Experts of a small language model.
Size: 9 layers, vocabulary 2048, 49.1M parameters.
Experts: 6 picks a token, a softmax router.
Training: a variant of Muon for the experts, 508M tokens, 3874 steps.
Below are experts of layer 4 (counted from 0) of a mixture-of-experts language model. Rows are named router (the router's row for the expert), gate (a neuron's input weights, with its number), up (a neuron's input weights, with its number), down (a neuron's output weights, with its number) and show model dimensions 0-159. Each number is 128 + 24 x the weight over its row's rms, rounded and kept within 0 to 255. Numbers have three digits each.
Before each expert's rows: a language model's description of what the expert responds to; "mostly gets" lists some tokens that are sent to it at least half of the time. This comes from a sample of Wikipedia text that the model never trained on.

# expert 36
Description: Prepositions after verbs
mostly gets: " during", " out", " over", " down", " at", " around"
router:135170169178078155160145130146149124074122118151164124156088161127103147113154095151102139141131090124119115128158166100138132141121097172154127119150127113125091129110160142079107135124126110149145173156132080122140093151156086136117100106107128157099141083130125137104189091111126163111108131181109116130146117085119129148119175143123146183130146141139128123107133161105174140108123095132131100131137122142137131123152098128125122126102167114131122122122144136144150166141128170
gate0:135102142126097126124150098135123135130141136119147111084146104159118109141134097178150125134155163131146096104117129097131092121157116154149129119127155109148158111158171139153144075144082109129140145154120123097154108108140145131079082175140159148140103092087140094095128079126124107136128111118080091143150141131130131135142113117121160139118177115118169118099174135107130084148152117145133160145132129156117158158149122117130141145122178136107121088103155137107130138073196115
up0:181131125127138112123114170090135120146121141131152113124131137132139135163140141114150103187114099115139158100125122155105147129116158125116118136147136128117116151099081178122086175127144111126111117113114165148075108143125127150165148080137132133130140157135127120175142161116134141081109159129146152124127151111131094102101120145121129153126079129122086100166098145182136103142093158134113093134157116111131143096115129128114137097136109117111131116164063112171148111195082104
down0:166074129111132096108112147144158108171130157163127142121094125116143123106091122158142106137122089167103150132179134132112132119144139112109132167131092155103168159126098091140150102098118151118169172104141112119146083128136112116103100115113114115145158122138141128118138175135114111121138139128156142124133151130081114113120128091076167139113151143156108111151091126160123111088145158125088178082154168117142109143075104165122164104134138136169098127130144150157126114119133099

# expert 53
Description: Letter t mid-word
mostly gets: "t", " century", " until", " following", "т"
router:134153138175126150136147117116132149095109109107165127131126103088160132124155146108153152136102138154120136119171133171093137118166157112182121118175142159145160089101149112131128142131157113097124135113101134125108113161157147142111122097129125120092107097150162175173075103125172146098100132102161108123109096143118145132122117083098135135137146193110113142134139130133120099133095130119141144168110141129100142117114101086114148130120149074119151115125091093103147071104140108
gate1:145143160144125147154154103106095161128112130138171149159138125169148138145117124146098097137128136154118098177146122185148144120119161121146159142125116139193142078113121091148157120093134106127141113135098114161100120179144122155158092159136126088129116126141143121134085130148135108138182121175161107107156147124129130097140129106113139106079119132117158131088112074146125114129095095107152116092140140096144149136142113143127112126151120100125064148118160112110133076128129156
up1:170135124113132152146140107083117139117127146128115126169109129135124130164095137145111142151116115125106087178091127126090162101129142113158133192146150120143112146177091180135120124107113125145134127140119147121119141120155114167132146112142147145147085142144167082148106120137098145127113146159190137128171101146156097106146102078139143109078131142104097135074144090148151113101132122121121110119152108134088126126113106139146104132134180091147135127113139129123134110116125050
down1:162129129162140146156142144138152088157154153107112117117123097124133112137164086137123121100112120107106076142084161156130091151147155144133106151132115114127135140094133152088130113133126125096136140114123110138139149135133125155176158105135112093127123127114081161108114128156113104098144123136138113113119123088088079131072119158147143080127128159087127152106129104116111127061069112148123147113106118070103117075126089111117116167095136075090122128136155122125111140127153130

# expert 41
Description: Place names after commas
mostly gets: " California", " Florida", " United", " Washington", " Australia", " New"
router:129122116148158092110096110119150132176143092144122134091166101126107111114086135148146150079161107113138143099108096116164100158158115105101112110127114146123086125145117158088133082129119127149163068118104101115123107132152142160162091124145114167139129155152180129144117123150080101130168119137128112072120119160160166125129126123157157124129152132131107122121162134119097196120179149114098093156138123083115099154135155160141135133142113118126156134143134121137158117133106135
gate5:128097130147093127110075148131090112130130094104092156119153102126122096115112117126120131110126112122133128137152110175139151136121108146090150139162110145120157126146126139150116110137126150146207130119106086162117105144116159118051101137155160138110110133190116128112108147170158074126150109160118124149143121057096131150132152105168142129133129118129122121112179154122147125135104101114147099166161155101124117119136190141136139135159126117153136132110131152113123166120126168
up5:141066116146126100142114137121131211148099129112134184150112107131147102160108152111112122120168090152142146126104155109113148121113161135125115120148130108113159109152125140147162132119133135154160138122144089159118108159109179095136131170147154130119091103087156104115149136136138150151128152174125150122185159077139157151147126101160154110101122077128122119121150123122116129135113119160119082154127170138136134062152148142121139125149124103133108147111081130091131123113146115
down5:079155128152140130134130096185110127129148192161083128099157129107142117136147140136108171132041107143144137093126122139159122111097112157095132157140151100108129133093114138143149141108122106079162131153132060154134133090133152148134150111095135136128161152147152133161158131121101172085131145136100124128139134110143150107147133146112139096100107147119117102154112132124118146105131103123128127109161099116094105149143150117155128153143168116127093158153095123116098082091127142

# expert 31
Description: Section and table markup
mostly gets: "See", "•", " ==", " List", " district", " Location"
router:137184139171130124154136099104148144120155139158112134113138097121087136110157149157128094126118147135151122126114068166124118163133159114129133137130108092104147149115110160074116073143109120139107138087123131144145143129108108118145095131092142176169139091120097127127108127141135131105140112153143134116139171166146164100132063155159165147134141120086168120090157156140127134133160143164157121135120101150167129169116113091109100129175120109116147110157120108106126105091109134
gate4:121167116163155109136146095153164126084136153092121163124074079138145110117128101130146164146140160101101161088125053121126144120124118128140123158118139142140131151100064154094106153137128076139122103130144092113170146126149142146129131180141109167108137110113137094115113134157140164114109138104142101137151129136129131126144084093115113152126124094138167157135107117119112106125127128139115127111106136111175118122150099076131140115130145143132128155113082074112092120092126159
up4:119134107163138160124107107120122104117130132119124180113064153149129122128114094163111136146124146164153159138126120131109116127135122145105106160139167096108136175102149149070043120157135101139103123140141065123136105127081135144107146174118114131118153114113123169097135164130093124116113121109114153161168102147128158122126141101146102132103107099156132149105123107128134164069135119128141147087132099091115094131106131113141103128111137130171116114161139091097145092130142147
down4:129130143104135113102111153131109139120129099090125108129122127142160130137132114103098144167130133146141121113103088065156146094098145180118154141131135135157149163144169127185104114135146147110125119145129111130150113120138115115077135095138093177144147099161113078112136087133117118123160151150152139167079108095154142129132111058120150116153158108162142121118133127115110124076142099128106110164118148118129118171119143132105104128143140151158162134184093102117098102098162110

# expert 2
Description: Word-initial after preposition
mostly gets: " addition", " end", "In"
router:148124150139113157157159145119120148114144159118150158166077133148109124118165110099108096079109134127113148132139120078145126158113067154115175139115141159114134117117107118111097165093138129106168155113115083085112120146094100151149143084114131142116115132178120115099116073143126147116108162131130131181132098118136126142116114148132135153137133181113106109143149129107169134135187111161100126169153136144088120088128104119125116133139168100111138124109100096144102143140143153
gate0:121138148127107117170116126131071138152192147112101117170099151132133105125134139119100098131131138141080123147092107061144124076135147130133132171099109157136097122154076153106172119142149117142161097099085129080134155150152165148144116126139149125156147117121146110171123124138136096097112147127128096151136129163135128153063157085094121151119116131166125100110161106127121151136167146156115136107120144108134130126130124088130122141139116176151165127128138123118129107084144108
up0:104164143096075147172140142142100136112195138142125122167098124113160154097152120122152135140127143105163068132120124141143092072097151130143136143121129114145112137160125116081178114152121101103122115115115134091142170117114124149128142103138161156140149085144175128143126124126114095137121136112124089140155126119143092137121139131108118176163107137116118120094156129072134148134143107173122098087102137112099153108115106091131130125114135161124168108127120124143134129060163150
down0:160116126092151123128119174144120160093143084115119138142120166130134108097124104150148136140113109098143124083115108116131113117127119112135105111182090160185151081162185114122118118086141124098160143121092183103119148158135132149127129129067116108102128137117135112140167150131124147105106171125170125129146138145147156124168121158109121139157097165144158133150148180145171129120182134144121138161122136114115145121153125139113122069118139146134106146120139131098109155134139075

# expert 9
Description: Name-internal vowel pieces
mostly gets: "ć", "za", "bert", " Francis"
router:128153117109108146105110112117100088136120119156120124108152114091164147138132134135097152083146139106132130112130115079119138120138146097125100113092114164084152138132159107143146105100131132103066131070133122108101141108174167095149112167168140150149147113139125113127145160088119081132137092124170125146119144133086103128142137115136159107105120118074090106143165085138138161117119112126157159095114120143125159173115140120126091107117162129149150096099114108114149163079120102
gate1:141148127126120179106117110121124131116097131133141109127160169123142122119164118166116163164146107133162117131129153130148117107123117078065090126117152141110136179112146103122158104116173126096152119132147152170127087119112119159107096119118135128139138136119102090121140103125144089137143091149140152140110087120142080121157140162153133074087083121127127144170139134175113135206137114112172121140146153096097153110101148096110131110128133136139079115130099125132117131105129165
up1:094160125126132105148120116114118099180152165123160122170116129080123115117087101168135106127125163118118128119074127114164138126119146119158111110153142122157124119126114129137137120162148135152125159112117135129141154193095142103095110159097120110165102153126173107105097151117121127098135162107142160082134104153089170100115143094133169117112113077155137102088122126125109098117134144156114120121099111130161105079156120150113157150151147162118146140111175103128112126173128090
down1:181100141085132125102146138115154110181127107153185117126135112116164141134146135144109138118141107112142093155103176142100120127107101117151089176124093111104114144115089116126111120144184116117169104119117110140117181124098138091158132127096128115177131134149111121097123134101108122164146101131122130095127131146099125099127119135127108151161113183115127106086118153137144125103087122109099109101137152119130136133112122133128118102115171141182182110133116134124074145176161157

# expert 40
Description: Words after the
mostly gets: " city", " same", " country", " world", " late"
router:104135100114144107104142093130148130120080113137129113131140132146118139132105142140119148125108130110085123124141156164112080122154156109117119085115161113145102149145131099146125134172127103107084085135159146088085112144123150119131132103127148095137141130155116105162102166116144098140151090094150121143086083111121153085135072113096163104125140130143101170105140124127098126138110134088182137109132166109125135121152099129158100127116094119135146136182142184137182140141139080
gate0:160124162201107139147116131080128078079117087127136162128118103152124121150151127101164166129119149120116131172156162122124148136169167137114150139115092108140099124119132130140152108145112124119155178100150117106132115132127169141080147106155115159116077179137099153099123142111099118161140140104132128181107090150135160117138113132140155171137130164129143151089141152129068128141102122151113148119118179161142151155161118134126109173119130128132126133148131137135139105102137120
up0:118123106073160129101148119174145191184143146148116099120134146122127148096098150149121095120131129146151123081122110165133116131061099136164108126129160137117149131136122133117104189123148107150130105135106140144136155133104079126146122158102128116159158076107156129166141135169166127099100108146110134091163146110134100132118147125099097066110138119131120102184100097131166125111122146084148136124153089104125119095115130109153144090138120131128101140102137127136115123127136126
down0:135161087152129097100164121102128104111138147113141134120142107104137140112133125117166127125094106137141066137109129140057091144125080162114131175117145101085104162133130137120102105136145074148125137134192114146105139137188093127130113161152109152123157140076163134120155133121143169146143092142115120120169109158146111125115125140165117145143209169151121152109137119092121134122096138114136135128142123151160134136138118125109142136145131127165144153112125102147150095156102128

# expert 54
Description: Verb stems before suffixes
mostly gets: " creat", " consider", " develop", " appear", " help", " continu"
router:123119136169065157157143133123155166130112128149124182162078137154105117108155076091075105097143148157084102149118135149132163140131085170156141137139133154154105123112097138128129161112107155124174126162112089097138113102146108120122151141094125138139099131148178128091155104121131152133152139148120111165143138139134162155129171124124099116142107122141130105099079174126130119134118118129097155169144153142161111122096111117094143134155112142129110097123125167147145105151136148
gate14:088155113094125101142136080161119143118106142116123150136114122146113123117108117096136125151109153184099140138141135111128157142114106116160111138116093102197115131148166169144157100177108105109115103117120131123090119130149173130152099121097150113099107115140176139125112123144111172157161126175141161139139137105107113157117149109115142158166145124150107152172127140142160144135130139125109142117113117167102063150111106177102157136148127165178166145141169116147124111121153104
up14:101150159101132091128100119117102128086105121124143156132126109175096160144099138107132132144138123145102142155138085135133152072107087106126123140145099119189109123085173130115150120134110127166121096117096146108141102114137156143147111126067172133077122148113135121145107126156130130108136126137120126125160109126124130112118136132124117120128106138187075142197125144139159156141131102164120119081132119150163107129080102119120138146095091153172140093121152120121150167118167125
down14:113156075108111089103143141115191117108061161129125180119138108131127100114137149101149117181123162184128114101146109130129116093121108124114129145140122126129106107140162116154153130142121152117131121092086186088141098139110165155154121120131129146134084141103147159141126133160138067138158124114107132156129138123134122148097128137144149141076153119182127127150122084144133107147119146152122124110140103150135116124138147149083133129120117083125198125101097137114125156109144134

# expert 57
Description: Capitalized name openings
mostly gets: " Mu", " Wa", " Bu", " Ba", " Ko", " Hu"
router:113142151118120117132157133107156114129109157142117102085159093106131123109097156160120164124145148135165130116093111152093089128140160120152111099134162129124122116137159139117180082158138133145141108128105088146133114109097167176116116161113127180117142155135106123110165133140102136112146157121088127071167137187158142139155100098176167142091129124083121116150139127131119130124118128134096079139110149133122158100116158162127117149099121113143091111155123095099125113164174118
gate5:141122128149131092138139118146124130081110135143144071132115127125105141114106133136155179124105179137167104178089108133129129114154078154135110142107129100130133137119127135144108128168117148133129123126110135144135096150100145194071112109133161111104154121136133079123139127106146171093134108131100146087122128120150123154157103101141139153152168164130127109135137112142120173160133161142123090117131137132089127153150151121103090077123138103176079073121164140139144089122133096
up5:113152124147146098132087134106157135142121103149117092119105194131132157108151119130142141109071145159110112136119109145125137132129070168133114127128104144096100101141114138196110096131149110121145147148164125105144139156100130176122136114124158135125161081139126133154118107165139159137176174143142127094097119122121126171173152131117172165146162171146129111150148131130101141117150146143114120129087140140114079113129144108182123135110141113126101126119136174141134145121187148
down5:139153129144134145120140164106147132129145127114132100127166141158094169144124112152100151142098104107155157102148118127156138169137118153165141109185092150115125109146118130144174157115135148103178139140113120121122136119082125124132080114119122172119114115108143103140104087116128180193158153118142101138186150124110144154139164139129168103160131102109084071158136098079174121116101130116171128138146112124124097131112157109161099101127133111105121122157134145137149147131141151

# expert 3
Description: Mid-word b/p pieces
mostly gets: "b", "p", "ib", "ab", "ap", "app"
router:128092156122171112144099108142096135123165106145099149137114132091163118150141145081128193155144115142134108103139148157155149103095084136166106128158143139149127150113172098119160141115120121143091136114134151139125131116157159168111134080119101087120107114096126193163127120103154125116117173121087149095166113113157154170113102157110112117143103124151171124156101138119097131111113170125109154097131158145156157114153121141154139141115134134119100162097140118141085132132118147
gate0:152085126135107114160126156092106108108150114094091125105132123093136105073101165118171147124101122117110127088124131116160110130137131116163115150137100182144138106149148093143128087118111139118114123120128158112173127110158171079119118129142161106153126100154166169127137109098132108151097120067111122104153102107147148125142128147143129158178116113130116130105094129123099112169106174143109103149112137093153116128130125131166145137065155107133130106097128143140141093121135185
up0:134129152114147131131134108142097109097129161140161118111130118149123095161147120114116119128099105146152047085111172106100160122137106184138134107118175123114104149160134124133136099138140132102085102112136142166123154136110088153118151106128095153101179130102109098093124151116139125086134124152138115149137156105146102146142166112112121154121164120112120153160140102107154148107154057123131155128126158192143096123103148143155107112146132148135160088124122086107138126122097098
down0:129148103122111095117114135113141149152097101138133123138091130183147130104124089140190126153104121151166140112098111108080107110111105125100131122115137107103102132104130170132121147092132115155123146118126184113096137111087147154150145110078127143122116131110136132121172122119148054140117122146162108118191156153141107132131102137157113177110150128139117172121130147101142114142129125123133148119085151130114107073085151107086116167141124121150122091105131135166130121087083124

# expert 61
Description: Vowel o pieces
mostly gets: "bo", "o", " so", "no", "о", "io"
router:135171127103108116098125121112098101109117089124158128105144116145137093156147181118088131141144151136112165119146157114102121105136070094109097127131102128173106141136131140163062136118147112107118144091158144094103124150175126162122127145104156136143138125106146122115085133097123102102130087093124111113083152117145117169119150128142141133090120101141086150126153138124136136135093127142157160102141081167117106129101100108149086108103136110157101156104172109097094160123109120
gate0:159107152130122142140123156159115155091091119149139109146140117138120160142144140144095146103132148128152152144169108130102104079116104080153124069131140114142130085120112121117105118123142096152132111151100092113154112123146113171113163102115120115081093139113102146104141096145163140124112109177149142129098109115159174109091160114138115155077145109140086127100142166107148179098104109114146149147137125129115090100157135098149129111149089157138077165120154095104108112117145134
up0:128150152136109156126184108091084144137154113155148149155111159118157125102163151185119087140134094134130116162127139166136115135141127122147131138105097146135144118102125129113166097142107135144173108157142109123103093182129086117144120141133141118105121175153103167117129097107101122095140147124134143146151152114183114125150100125132151128095160146106141141153107133101109063151128139135176118150127088154125127086125099153116104191096104131106100098139136111140130169106141133
down0:109122135107094135090139089161119127180126135151101133097126105135130101121176100115159126126107153139129121132143136155144112124113095157096130132121107143125145141165152114126110108137126138175143132136120053158143097114098151129169116160134155117143116124128153139120078121114115085131108070097098106089096130131139197108156144151122147163124131139158149154147117094097162102128139098136090132113102166148128165120068104120139129160112119120126140159176171138157134144148131119

# expert 33
Description: Numbers and year starts
mostly gets: " 19", " 20", "–19", " 16", "–20", " 17"
router:137109138165174106154124101104166121073153135114145137158133140145121134141127087119154137132126137105129135092089133161108123096107124136109115150165126112135171142088081147085088109138118098143134094137094109137142099171088130130122101125080145152131133127176106132077110163094128140158138101126099152153105128141134171114157139128115167118124161129109160166095147083127149167149132125123166165128104141093142132107099087107124126140157119100096074132132085136128124124131122115
gate0:136145158185110111161118139125119116140190131117078114151135089114157092140148145101157106139105120096088079186143164125106147067116149108102154134152097141117143117096131110132128101122141137130122143115178138150100131117133132133146103138157115166110136115103081152100082156135161145155161151117124160183094123131151144149123113116156137126123181154134140109128128171128155145133118131112119107151107150155119137105108125120119131113131150154088143105158088149122087112143090145
up0:137133080103140119103118113122124151123074141154155131122112151136099145127131089160106097139112111161142185093120047152167106198145129158137112122093176110162078122139095150124134178139095118125170114157098114129160135159125110124112125111117133114130126133136168110151158092122136150111111107154115100067138100121122117097161137120093115155118075118118122130132154104132086125122148129110131142123136096109156120134156122149123104142147133116143103145106155125105147135111167115
down0:136115186062151132152105140119093118156097138086126190133140114119165101110117116141140132171121113143125140112094171132147124102127139160122092160131131077132130180120115118121154093142103142157107071169134147125112165149119150104147143156122092137121090128126113090141120122140138130166140106152146157107104141114106151154168123149144112158153133147168150128108098124149176108137118102138110116125121177150160126111086112110166158152154127099131153116151139125126096121134088148

# expert 30
Description: Table and list punctuation
mostly gets: "=", "====", ":", "===", "←", "|"
router:117155183176120118144104111156150148105136158132129104143129096094120112135177167116168111163129088133151097159127109161150143132081136118096169155119120125127152178100105174109144099108152100141107126131103130135145166134121122100099102166086119169132141113124095124111154148127170159088098104144128144110116128102110160106156076110107148132127153141127187155112147146124113134159158117101149162105118124137163147115122112098122146125168142098116124131162134118100123109095102120
gate0:136168112141123100130117141136146125140126139111134151110134089127086116116115100105154134123150109138102073125152112128136146169099106140126156130118148169154143129112140133157114134086109105135159109119139150141125101137119117097155111122110148138165178103112099119130158096107125106120107095132132105154110140125101085118153140169107127107149120119108138125213154165122094146119176125106079107079148149165148169118133137122107116145110121124098206169145146115093123095143084099
up0:164130125146150135123144113146129110109104150135112135114130131114059113136090108102136131136141135140075061108145077115120135117110111160171146127104133129144145144116145116149105132093124083113157130102131123140139129150122089081137150163114127137134154084123088112171144175165134107117118088150115099168114135123092122127131112131111132135180178090118121145141131172141114164106170112110099110073129089125132119124124141101121126155108136155084149142137135089090111117130077137
down0:169133145143139111126117148105105115123106147096145125166102125157144096124130114128088118151165106130140150154126116160128126108140088120166186092142114108155127149133147149166124170145130125159087123115105103143116136156079144108116116154130113131147094160130108112139158159107158143156125149135104114099088127172136155169139153137128135117132089121095144151111107142152160138132121154066121163160150135185196152172145124172139082152158133106138126157129146147103124123130117162

# expert 52
Description: Units and coordinate symbols
mostly gets: "″", "•", "^{2}", "′", " km", "0.0"
router:129162164120144083108129140162132161119174147134121121143144127098110099130110175089123116180144125110137113121102137135164152168149156099106113183141164119119154130121109165122129124108089105142088075111088164132117116110081143144165132119149159135143151106095114113143121127134117157111091119150113113146189166125167114086156121160149138133134113141108125099144113113116115137096154168171152125127141081114188149129118128150152113122146132089143154125155135112111156113102117150
gate4:142144183146107102111121154111158130136133131126114121127126110104123135117129136113118151143147095057106095126116109098111146146131104106150140088108137116100194154106156082086103121173103139153126157120147136121129116115123137142153073116092141096113113169155160118102085127116138151173183134085126088124109154153097102112111154160128112188108125141143098117158124087124118148154123129128123139103140133130164140115116161129132096139143089100131113107141125120103180138121084138
up4:148150160152116092118105167124148129141132127127101113132130122103121125120108154120115163125137083059098112138114115113117138151123119115144130079128151121117189158121147090111113100175103137170124143121160136138136114102132138156138068130082144112129106174148145092090109114124136152167164124081130076120097146165102100111095132161144112184096124131145093115159127081129125153147134125135105133112145127129166141118138145130145121143133087120126098135160130142093176137124082117
down4:147128161120145120134112169118086095127150111117151102121146087145123115152114139124121118131105173117122165106123156085120101118146154161140121150142116125114158118130135098137119096161110121131146142098136133100116075155180123152121118142129123114128142118167190119131096139158121170119171130141136137134092107117130169140147170107176100130103146118147112123123105114125117118120095121129094141207103112169156154143140050102120153135135120103147058132150096129142112118123156143

# expert 10
Description: Opening quotes and capitals
mostly gets: " \"", "“", "’", " ", "'", "["
router:103132114131109145142123115106145125130127122151113128115097138125127077119068105122178161146118113105144136095107142187094111142106095091122150105113142106139075133135121122090165131168108161148161121165176154160177095105129157101179114118100095163112130158131119127089135133093121166132152152150094119096139127146135159163136115121166142088157118110118125149133118146094111119118136109096107114126173104125129107085071137166135138159117121127121143136122133097104141148148106115
gate0:131128133109130124123142104123140144151126107155145120116134120155124153083135085093101138165131139087119170126072130116146150090148088146071174115178117118140097136116122124135137086091139118142147161104129080107147102167131157134130097120097145149085110128126167149088097065126117115145135121129163126156143157134163117118144097127138140168145110137172115157122112106079094138117104088109118123118171111135136102126129149098135105131130128055103135132153113129113146139123097145
up0:090138199135112115152121142140135138145136128106116093104133121102120112121107166152120169119172123138108128155126159131135134138073147133152121110124120109106135132139099132153169156140108165124100082115116153149124128097133128172155171151119091147140152131144087091138140194087101154146135122127121092115139127128131155092096159165097096107100078131166144097097129143144159135158159134138125135142126133095185161126143157143109162162096129152146119128125156155143132117139171112
down0:132127132128118099121115092160131129103124135096109123152106134160125040103134134104133114101127132091130101142123112114150130120113096157156137136128131102109144119132153136165114115094113137127119155139149124112111102100179125108155115129122119161109104118120144105133161110156153109106123130104146113124154181156144137198111068130126132088171155128165165135143113143143153078111116159109113147131131128153171165134114149112089145126166130105138086116115136124090154142044104130

# expert 23
Description: Clause-ending punctuation
mostly gets: "),", ",", ");"
router:109159147155160117167149091128147106127150145107109136157103125140128144182167131121149121118134135116137141175120126122110118160128116129100165157136088142086142155152096130155118088147153099133119137122106126112153126133114112165144107099110129136144144138126127151099119133173096140111116142185151112086137135166080140119141059170146158150143134148132126143146157105138127177098116107102163156141120088112168135143160091134163144103167155076152146149142144107108151083124117145
gate1:147166090104133169178137118137118122163163158143095177142160143146178120127165099119189137123119125138142133133123111132141135123115154149109160091098115161106130086138088135118145100168167143110138115152101097103148123131112140128145170160145162132154108152162121135125118131112173123125183063137107131120120110154182127116112131148135143114102181138111136142148119121133099082088116109097131157108139128131115144165114145165145142131138113137124090119130160129165093138108114103
up1:128108108136114111131117126110123084125167135084098152151121141108156133123090105154127132116093110107132131120109129149121126135091142105091199138138134156075091118141118114133128105109152156132136104146165154138139116117149186137064128124092147122092139177178151123143099140096143158083096128073140121149103119173104179145173146096121155121083141142140100144108134128118123070104190131144136141130112146135103114140155159120116124117138140141115130109126128136155143125111113125
down1:118141165119115113102122174092117161108128088124125157168126161121109149148155105142144113150111134093133154115110125150137122147146098174156112101121124102118097109127122188140130120152132133088161109129126159163122160146105120164188157149105140127120124155167082093071134136117156113149145109115127144124141066110153143104107087141115116108110141121124131109171127141121129160125088088129108148143114120139164149142103129105143098116126062108133132122086121129115107123158061143

# expert 46
Description: Infobox field starts
mostly gets: "′", "‍", " lo", "Release"
router:156141151114125105120139124157142120128153155147146125162117124135086097133179120127099108171159131118103162108125099155106119151138158119147152131118120123144176168073097159134102147092108121114147081123071137132111131107090088118187124073105183169134126156110151098142119159116100143132127135103114132158091182121155114108121134151125136148149127142117127138110106097115159144143169134149146102119154101136165115156157146136109161127144084134138116136130139165144136109178117139
gate0:125153113144102131108153112114155155152172144101128115143084155183139087121113122101106112155102125121073103112150155137130160163083124163117138099141111140100134145145102133175174122143122129094150141105124127135111177113137098120112136075111116138135106131135076088158123098130154133114115150148117102151108109114108142170060124126151143156155130141147159155113093113119131109146173109144157142101127112132141144105095151094082146153137174117140108099131160151123168147123113132
up0:162089155128118162149126100148127097139094107106121125115141143127079108131117128120154140109168121138157153152128095168124096117160120083143152158126148110144086151117160124172097127113165135117127122182146109135159131129125142140132140133103116109121175147093112147156167113160122141142135113098137191130141140106136135103126130120128099097067127167141111106116170139127085114121086115138128116091107152098125113145158136196136098104160071128100100142135111108151152116125109162
down0:129083175147115128138111132125175127175086130139124152105138111117156123138118122122165123143164103131098111155112175157087097128157103124128138054190141122139109165120172134102113097136139135122147124123165131152113138112145133117157131156106127136125122146123132064131144170155109172108129121152161158136129099093120093121142120098131129126129117130108135124098119114099091147138110166128115129166112106172142143099151092085057146114162106114138132102140120127124128146175109135

# expert 38
Description: Word-start lowercase fragments
mostly gets: " ca", " bo", " co", " po", " mo", " lo"
router:123159121118120105108125158125132125140156131131137115140084104167119083103162140148095142126097129122148155155091185130113123155130104137116092152168140139139100113139134133118140161091084157149114068150136130111129072157121141175122104095114144123133171133129170147150109140142143139160130148096097127062153135107123099131152137157151147170129118098100103112125086147083135120125098115157145161134172093133124099089082094116147142151126122150144135121134138100123133117074133133
gate4:134079100150141123111096114146113105129161131122136157126116113140149115137122135060167131100125112118136167146135158136162153142115132156132133142087164161153100144134137123144161150112085102097141126176161149122155111080132151138135103123159122118101169171175164132170111121119134149143114167102120141104165138112130108132140121120104118127159133130184123135163115161133092071129145170126115124119163088125138122115066110121155146133135067151107129144151118108140129085109128115
up4:132164135110120149121129116094166140145169118105115124135119158116102147112170127151092129101093135141123095128115120158078110169149109149123131096148094115134151113117077147121085096104169119137108118136120093101101112138165097104106162120069136136135102106080092108106151130136117124125147130119138126178063105121122129137177104098167122135090161138094131113132151089123112160151117108146162114101089167168121153138167119137087152131139153140117116108099131151145116150129110134
down4:135162154165142154151084095136088087161149130143151152126101155158114120137080128095129098112105145149109092136091128114142147134108112156121130172073144143131134101093126157061149134133130131136136125137136138142104117111106121139132158105131144120152139137171151125168102080116106122140106109139094116146138121137135119145128187136086095096138148140184130132066136100094139110129132146167103140126112155106141116164101113142138153151127108156145142160095172114095123157140120171

# expert 63
Description: Institution and country names
mostly gets: " States", " Canada", " British", " city", " United", " country"
router:112145124125145073103140104144118111153120146166103109128144098133159155136080142151104139122133138092136138093148083123159067158152159087104145081130153107139115119153151110122162064193144134153089090142137162110113106116104165143135118105122142122149127126143122103134107166105137094120163109104106142111143086133154138108097082116129164102135131119142089154124149120151130120160140142099155092134120136087111151116098174138123118153128110121090147127159153142110147117146140106
gate5:166129140116134091125184144125147137159106134156083094143127125147153163133093148122077112151134139138134128133103152105140145152100173162113124118121127096099164104146160098115120129155149124127088148098160159129140193119174094122102099137121146125137149102114152105166138126106125127130143092099141145115137127117073120092137116128118108120105119098183108105160141148095092079177126153117118106089075127133101141112095123134111121116130154142158125141153098094156137106160126127
up5:129135128137117094131077104129129117127162115125141151129125143104158123133118134170119121132057126143120139094137147112127080142168113149095153114178114112119131119145121158113100138128094107103121130136099131105138110169103150125113137133100107135113172191157090124094130101142102168125164141106133064117157143106139153139118133122104128121163135149116140149119069123117144144075087144133129121123165103163151097093159115116105138118153064168132099136066138138114148127113125128
down5:158168111122142140149151097154134157133132128161128101098104148133085100107135125159113121115116080096127167112135089139110103102112076141147091118114125113122151108167124137133143143155088132158084122170135091139139119140144150136132121139102130109112099143143091125138173137100150139139191133088134124085132142125099117152128126121111144128127130097081093106147110147140094114066166140111134098126172115090129141151113123114089079114101131166120116163120142119152102138103156072